python train.py --n_layer=8 --d_model=384 --n_experts=16 --experts_per_token=1 --d_expert=736 --d_shared_expert=0 --activation="swiglu" --moe_layers=[0, 1, 2, 3, 4, 5, 6, 7] --router_score="softmax" --normalize_top_k=false --routed_scale=1.0 --balance_loss=0.00201 --balance_bias=false --router_logit_norm=2.0 --init_std_router=0.0102 --lr_router=0.000838 --n_head=6 --n_kv_head=3 --head_dim=64 --vocab_size=50257 --norm="rmsnorm" --norm_place="pre" --norm_eps=1e-05 --positions="rope" --rope_base=10000.0 --rope_fraction=1.0 --qk_norm=false --attn_scale=0.125 --tie_embeddings=false --parallel_block=false --init="normal" --init_std_qkv=0.0361 --init_std_o=0.00902 --init_std_up=0.0361 --init_std_down=0.00552 --optimizer="muon_variant" --lr=0.00446 --lr_mult_up=0.86 --lr_mult_down=2.0 --beta1=0.93 --lr_head=0.00734 --grad_clip=1.0 --warmup_steps=200 --schedule="cos" --final_lr_fraction=0.03 --batch_tokens=65536 --seq_len=256 --doc_mask=true --train_tokens=1155000000 --steps=17624 --dataset="wikipedia_en"
Below are experts of layer 5 (counted from 0) of a mixture-of-experts language model. Rows are named router (the router's row for the expert), gate (a neuron's input weights, with its number), up (a neuron's input weights, with its number), down (a neuron's output weights, with its number) and show model dimensions 64-127. Each number is 50 + 12 x the weight over its row's rms, rounded and kept within 0 to 99.
Before each expert's rows: "raises" lists some tokens whose logits its average output raises strongly, later layers aside; "mostly gets" lists some tokens that are sent to it at least half of the time. This comes from a sample of Wikipedia text that the model never trained on.

# expert 7
raises: " and", ",", " (", " ", "\n"
mostly gets: " National", " University", " Awards", " People's", " Democratic", " politician"
router:56 35 24 47 47 37 43 39 39 55 63 40 42 82 64 71 28 64 43 45 63 42 44 27 52 52 38 46 26 48 67 31 52 37 58 71 50 35 55 48 37 40 76 42 32 58 34 64 52 74 40 51 36 79 59 76 37 40 76 55 44 54 46 67
gate0:43 56 62 59 54 63 28 51 53 52 64 31 38 58 46 49 52 44 61 71 59 51 75 51 52 45 65 54 45 59 44 59 33 39 74 61 50 60 52 36 57 65 48 29 28 45 63 38 40 45 59 55 49 48 58 71 39 43 34 52 77 39 42 53
up0:56 55 49 34 46 68 56 23 37 55 77 70 51 46 37 56 66 48 36 69 69 69 54 63 41 49 44 70 64 28 60 51 43 47 52 57 55 44 52 61 35 52 66 65 42 58 52 37 43 50 54 62 50 36 64 38 61 54 48 53 13 64 48 37
down0:35 40 34 52 40 46 35 73 41 49 66 35 90 53 21 45 70 52 75 43 44 51 51 35 30 55 41 49 45 42 51 37 48 32 54 55 50 53 52 79 67 42 41 60 32 47 45 59 52 77 45 64 54 65 64 42 42 32 50 57 54 62 32 69
gate1:51 72 61 43 47 48 37 27 53 44 61 49 69 60 48 44 48 44 59 63 64 33 52 50 56 37 37 62 47 52 37 65 33 54 42 56 36 48 33 40 49 39 64 60 45 51 25 33 50 45 55 53 38 61 34 46 47 33 66 80 51 56 51 60
up1:58 34 73 74 41 51 32 50 79 58 46 53 53 54 59 66 63 57 41 45 53 48 60 58 57 52 58 34 47 70 60 28 61 48 67 61 67 38 48 34 43 47 73 51 76 57 52 40 49 75 61 44 73 46 40 47 34 53 58 50 52 65 42 70
down1:45 59 48 36 47 62 39 56 34 34 79 42 59 71 64 49 72 50 55 65 55 52 51 63 23 56 49 70 52 50 37 43 47 48 44 41 73 54 48 55 72 54 46 47 52 59 40 52 39 54 54 68 64 57 52 57 45 36 53 48 34 66 62 83
gate2:35 59 57 47 49 40 43 46 70 63 53 54 50 50 46 49 37 80 47 57 38 29 40 66 56 42 34 69 80 61 44 42 63 49 45 37 62 59 40 43 43 77 25 61 43 50 40 54 43 42 55 52 64 50 41 63 55 52 55 50 45 44 52 46
up2:66 42 44 60 56 28 43 54 46 42 38 35 58 43 62 37 54 44 50 39 37 68 43 54 36 30 41 49 34 49 54 51 37 61 58 59 65 47 51 47 42 39 32 47 58 33 64 65 67 30 55 64 52 46 52 55 35 41 49 24 59 58 71 33
down2:45 61 49 40 60 37 51 53 38 33 40 59 68 43 51 33 53 50 56 31 23 53 45 48 36 43 41 54 54 65 35 56 57 57 56 56 67 67 59 56 46 34 40 61 48 40 34 43 51 43 44 74 54 42 58 47 49 56 50 40 49 49 29 36
gate3:41 58 72 51 34 54 46 57 52 36 32 47 55 66 41 44 38 63 29 45 61 69 61 60 53 50 48 55 70 41 45 42 70 54 63 47 80 43 60 49 67 54 46 65 78 55 42 78 53 60 44 53 84 56 44 67 33 58 68 39 60 35 41 35
up3:55 46 53 44 60 63 43 52 46 51 47 57 36 43 40 46 40 54 67 51 53 50 58 43 66 58 57 59 42 53 41 64 65 58 55 54 41 19 23 40 50 74 50 47 42 58 55 42 56 49 42 59 24 55 42 50 51 70 40 50 34 44 42 66
down3:52 48 40 49 38 41 41 61 42 58 61 66 51 43 54 48 44 39 45 46 29 65 62 59 51 32 58 51 33 50 47 53 57 54 36 43 45 62 34 36 47 69 51 56 70 42 54 47 23 45 46 45 05 31 27 27 44 52 35 40 62 59 43 42
gate4:47 43 26 47 47 40 59 74 34 50 40 51 51 19 49 54 38 56 37 48 58 31 27 46 38 72 42 23 37 40 50 66 39 56 36 49 27 54 47 64 51 37 62 45 37 51 38 62 71 39 52 73 49 41 60 46 36 75 56 50 41 19 69 81
up4:54 64 50 41 50 48 70 31 58 58 29 70 66 54 54 66 51 35 54 48 68 46 37 37 24 41 49 42 45 66 50 77 85 65 53 58 31 69 78 78 41 53 69 30 35 55 47 42 67 44 42 31 56 62 45 37 47 73 48 51 60 33 54 48
down4:53 50 38 49 39 34 45 48 45 46 57 46 62 68 27 66 54 34 33 54 54 48 44 45 29 47 51 48 36 38 58 42 25 47 39 35 48 43 48 39 78 65 26 37 51 55 37 52 52 43 57 57 99 52 59 32 53 50 35 52 56 34 76 45

# expert 11
raises: "-", "020", "R"
mostly gets: "Personal information", "- • Summer (DST):", "Scientific classification", " Albums (", "Personal details", " in S"
router:12 58 43 52 61 59 67 49 48 46 65 52 48 53 57 52 60 52 57 42 08 26 41 58 42 49 57 79 53 42 43 39 48 22 32 69 56 55 47 51 76 24 44 50 44 32 50 50 60 33 79 57 60 39 75 50 33 70 46 41 19 61 57 47
gate0:27 61 76 45 35 71 41 40 41 43 43 56 44 35 54 46 57 60 60 57 47 41 66 47 42 64 47 38 46 46 39 47 57 34 41 36 40 82 48 43 64 55 75 48 65 38 51 56 50 59 56 51 32 20 51 44 46 49 75 40 48 45 64 20
up0:57 51 67 55 56 57 48 45 43 54 43 43 60 62 45 66 56 74 51 68 54 48 35 46 41 58 64 33 25 54 43 57 56 67 54 51 52 42 37 63 54 62 33 61 62 56 32 42 40 57 41 34 71 57 64 60 58 42 60 61 32 72 57 66
down0:51 52 34 58 42 55 42 36 75 65 75 53 54 59 56 57 54 25 53 57 37 58 34 62 45 46 66 54 41 37 58 48 54 43 33 33 41 40 42 46 55 52 57 42 44 48 51 41 54 44 72 79 72 46 45 53 29 40 52 49 58 47 51 54
gate1:57 51 44 71 35 42 44 21 59 41 39 73 60 40 42 58 48 63 38 48 48 47 60 63 34 35 56 34 38 52 28 40 24 63 48 35 75 61 63 49 36 46 43 47 54 39 58 61 59 46 56 53 56 40 64 51 74 46 47 59 57 44 32 55
up1:47 52 54 29 36 55 40 42 60 62 42 28 39 60 33 56 62 52 46 32 51 49 30 57 64 52 58 46 61 71 63 36 57 53 62 52 75 49 41 78 44 44 59 49 67 53 50 44 45 50 44 40 53 63 53 54 49 60 57 33 47 43 64 63
down1:54 26 43 34 66 64 47 41 44 28 44 67 48 57 70 70 64 62 49 59 10 52 70 54 57 45 52 40 67 55 59 33 63 35 69 56 50 61 46 35 34 30 39 70 44 53 37 44 78 57 55 68 58 31 50 61 38 34 52 40 50 55 58 43
gate2:65 63 44 39 63 49 50 32 54 44 68 58 62 45 35 39 36 69 52 43 51 61 42 20 68 58 33 63 60 41 37 33 64 45 48 65 43 51 64 54 49 42 29 49 67 59 46 59 67 73 70 45 41 61 65 55 65 59 52 45 37 52 66 56
up2:50 37 48 50 34 64 55 55 39 42 72 65 54 41 58 49 17 60 46 51 46 49 47 62 45 47 52 50 45 60 55 55 55 37 44 25 46 54 65 61 60 54 37 52 66 44 49 53 35 45 58 77 49 57 59 47 79 58 72 53 40 26 45 66
down2:30 68 50 51 68 47 51 37 48 51 51 48 31 53 47 46 81 59 41 50 46 38 48 50 31 47 71 62 49 42 23 34 43 75 62 39 52 46 66 71 65 84 58 57 46 51 68 38 62 54 63 41 61 50 40 62 43 45 55 33 44 52 31 49
gate3:59 45 47 38 37 38 50 54 70 66 55 26 33 46 40 52 32 62 30 37 43 38 43 55 42 35 57 28 56 65 71 34 38 90 33 48 52 40 49 58 57 64 40 46 43 58 58 45 44 45 31 60 54 58 37 41 45 60 54 49 57 65 54 49
up3:56 41 66 39 26 39 54 55 50 52 29 53 44 45 57 57 28 55 36 45 55 48 50 58 55 45 68 42 60 45 24 76 44 67 60 64 46 45 44 48 47 59 56 44 45 36 47 65 46 33 43 55 23 43 69 64 44 31 17 36 59 48 64 56
down3:55 55 61 69 45 87 43 25 84 53 50 61 41 60 52 58 60 43 62 68 57 43 67 50 28 49 54 56 32 56 52 45 67 38 59 38 55 31 45 51 46 37 45 52 43 55 42 33 73 38 49 47 69 67 57 56 64 52 34 71 49 43 59 43
gate4:51 54 29 29 35 48 28 37 59 47 61 65 59 29 51 41 46 40 65 62 48 50 66 36 60 68 57 39 63 64 40 72 50 49 45 57 66 35 49 80 35 36 45 47 56 63 46 57 46 72 62 73 42 45 59 53 27 33 39 44 33 53 65 50
up4:63 64 41 49 54 41 66 58 50 62 49 71 48 33 34 35 44 31 59 35 36 52 32 52 72 74 59 53 46 18 37 59 57 51 45 39 35 46 54 60 38 37 47 33 68 43 46 51 44 67 21 30 72 80 28 53 46 60 59 36 38 71 44 60
down4:42 59 70 45 72 33 65 46 31 50 46 52 50 39 54 65 52 54 44 35 59 43 26 39 44 53 73 52 49 40 51 58 20 38 63 41 60 19 56 59 44 41 58 56 41 68 50 58 39 32 51 52 84 54 50 63 29 54 54 51 31 33 45 34

# expert 15
raises: ",", " and", ", and"
mostly gets: " success", " areas", " design", " material", " data", " way"
router:36 32 49 51 54 56 42 45 42 38 58 69 31 47 34 28 41 52 46 61 56 55 59 56 58 67 49 42 36 59 38 72 41 48 62 43 79 54 46 62 41 48 61 44 68 51 69 43 43 55 56 50 41 49 84 37 53 48 38 57 50 49 45 48
gate0:49 50 36 70 51 50 44 45 43 46 47 54 39 49 26 58 32 55 48 38 57 44 42 45 33 53 38 48 42 50 63 49 72 63 55 47 42 50 65 32 55 48 37 56 43 64 51 30 63 51 58 60 26 54 54 35 41 58 56 43 19 46 50 65
up0:49 53 51 41 50 45 38 64 45 55 46 42 43 43 48 27 61 61 58 63 29 69 49 62 59 35 63 53 51 45 34 53 53 37 59 53 73 33 43 56 30 44 54 56 32 60 44 62 26 40 48 42 66 64 54 51 30 59 42 51 70 39 74 56
down0:40 59 53 50 47 54 55 21 50 44 52 44 65 21 42 77 44 64 32 41 51 55 60 44 58 41 55 35 36 33 35 48 62 52 49 52 33 57 63 54 53 31 41 52 62 47 41 55 59 40 46 35 26 56 41 36 45 46 54 65 25 54 52 48
gate1:50 55 51 52 31 49 53 51 47 35 54 35 61 63 57 57 56 74 29 29 43 48 52 37 27 35 48 61 40 63 52 47 40 37 47 39 51 54 42 67 45 51 49 35 58 43 54 56 43 58 43 53 66 45 43 46 33 61 26 54 83 32 75 75
up1:32 58 55 52 50 55 48 51 59 75 47 55 44 74 27 39 45 75 55 39 26 64 60 42 49 56 46 36 44 55 58 38 39 44 30 40 61 63 40 62 18 63 49 40 59 31 39 64 48 55 42 38 43 37 62 53 55 50 59 60 53 46 49 30
down1:73 56 56 57 56 57 39 32 63 74 47 52 71 41 45 28 56 57 50 24 12 54 60 27 46 38 48 56 51 38 45 68 40 39 45 56 64 53 54 55 48 77 51 41 44 57 57 54 48 56 64 59 69 34 57 44 49 47 55 38 61 61 51 36
gate2:27 51 56 60 67 65 47 36 84 44 67 57 42 56 69 64 40 49 59 52 61 47 76 53 50 44 33 34 41 42 59 62 55 48 51 46 51 44 45 52 64 62 60 14 51 62 44 32 50 26 48 49 29 42 42 37 59 46 52 52 25 45 36 39
up2:34 58 43 51 56 36 62 57 42 58 58 58 68 59 44 51 39 33 37 42 61 44 59 56 49 43 54 56 57 56 42 59 46 26 37 67 41 51 46 36 62 48 24 60 58 33 43 64 42 49 35 40 61 51 44 60 44 61 40 49 33 36 63 22
down2:48 55 47 74 63 54 69 49 53 45 25 45 35 43 48 39 48 38 41 66 40 72 50 35 24 46 44 57 46 54 57 70 69 38 54 57 60 30 35 61 39 54 54 49 44 57 40 44 56 56 41 57 12 26 38 44 61 52 49 30 55 68 39 43
gate3:48 42 54 41 35 49 58 62 39 45 69 63 47 55 54 51 51 44 45 43 55 36 19 51 52 49 60 50 46 60 40 48 77 60 62 35 45 49 28 67 34 62 57 44 71 32 62 56 55 59 66 40 73 46 37 75 64 27 42 58 39 43 58 58
up3:50 70 50 57 57 42 56 31 50 79 55 30 63 48 28 56 30 55 52 55 51 67 61 39 48 60 47 57 39 53 51 61 55 44 49 54 48 44 39 52 68 39 49 62 61 71 52 60 58 32 55 24 29 30 46 36 37 70 36 49 45 47 61 43
down3:56 68 54 67 54 59 59 71 44 54 52 34 34 40 47 53 54 55 49 58 50 45 27 50 48 72 63 58 45 62 59 25 40 58 49 37 53 38 35 50 67 49 51 42 52 56 35 49 63 38 58 66 66 52 49 59 67 59 43 58 56 42 63 48
gate4:49 58 60 71 54 48 56 40 33 52 30 28 41 59 40 34 54 66 50 45 47 27 44 56 38 53 47 52 85 62 40 68 60 47 39 44 60 44 32 56 43 61 50 51 45 56 50 46 42 42 46 47 56 54 46 55 51 65 63 57 51 52 47 46
up4:54 37 59 37 58 49 66 47 39 64 45 29 48 56 48 44 42 58 51 70 47 36 62 61 37 53 48 42 67 48 69 39 66 44 74 52 66 48 47 54 55 48 58 45 36 44 48 40 41 36 52 62 47 70 60 56 44 50 58 40 64 62 53 30
down4:46 40 56 44 39 60 64 38 53 54 58 11 46 62 55 30 23 58 44 57 45 49 60 40 51 53 54 36 64 45 64 66 39 43 45 48 51 45 45 53 52 56 50 64 27 50 34 50 51 50 43 50 29 55 59 47 59 29 61 54 48 47 46 62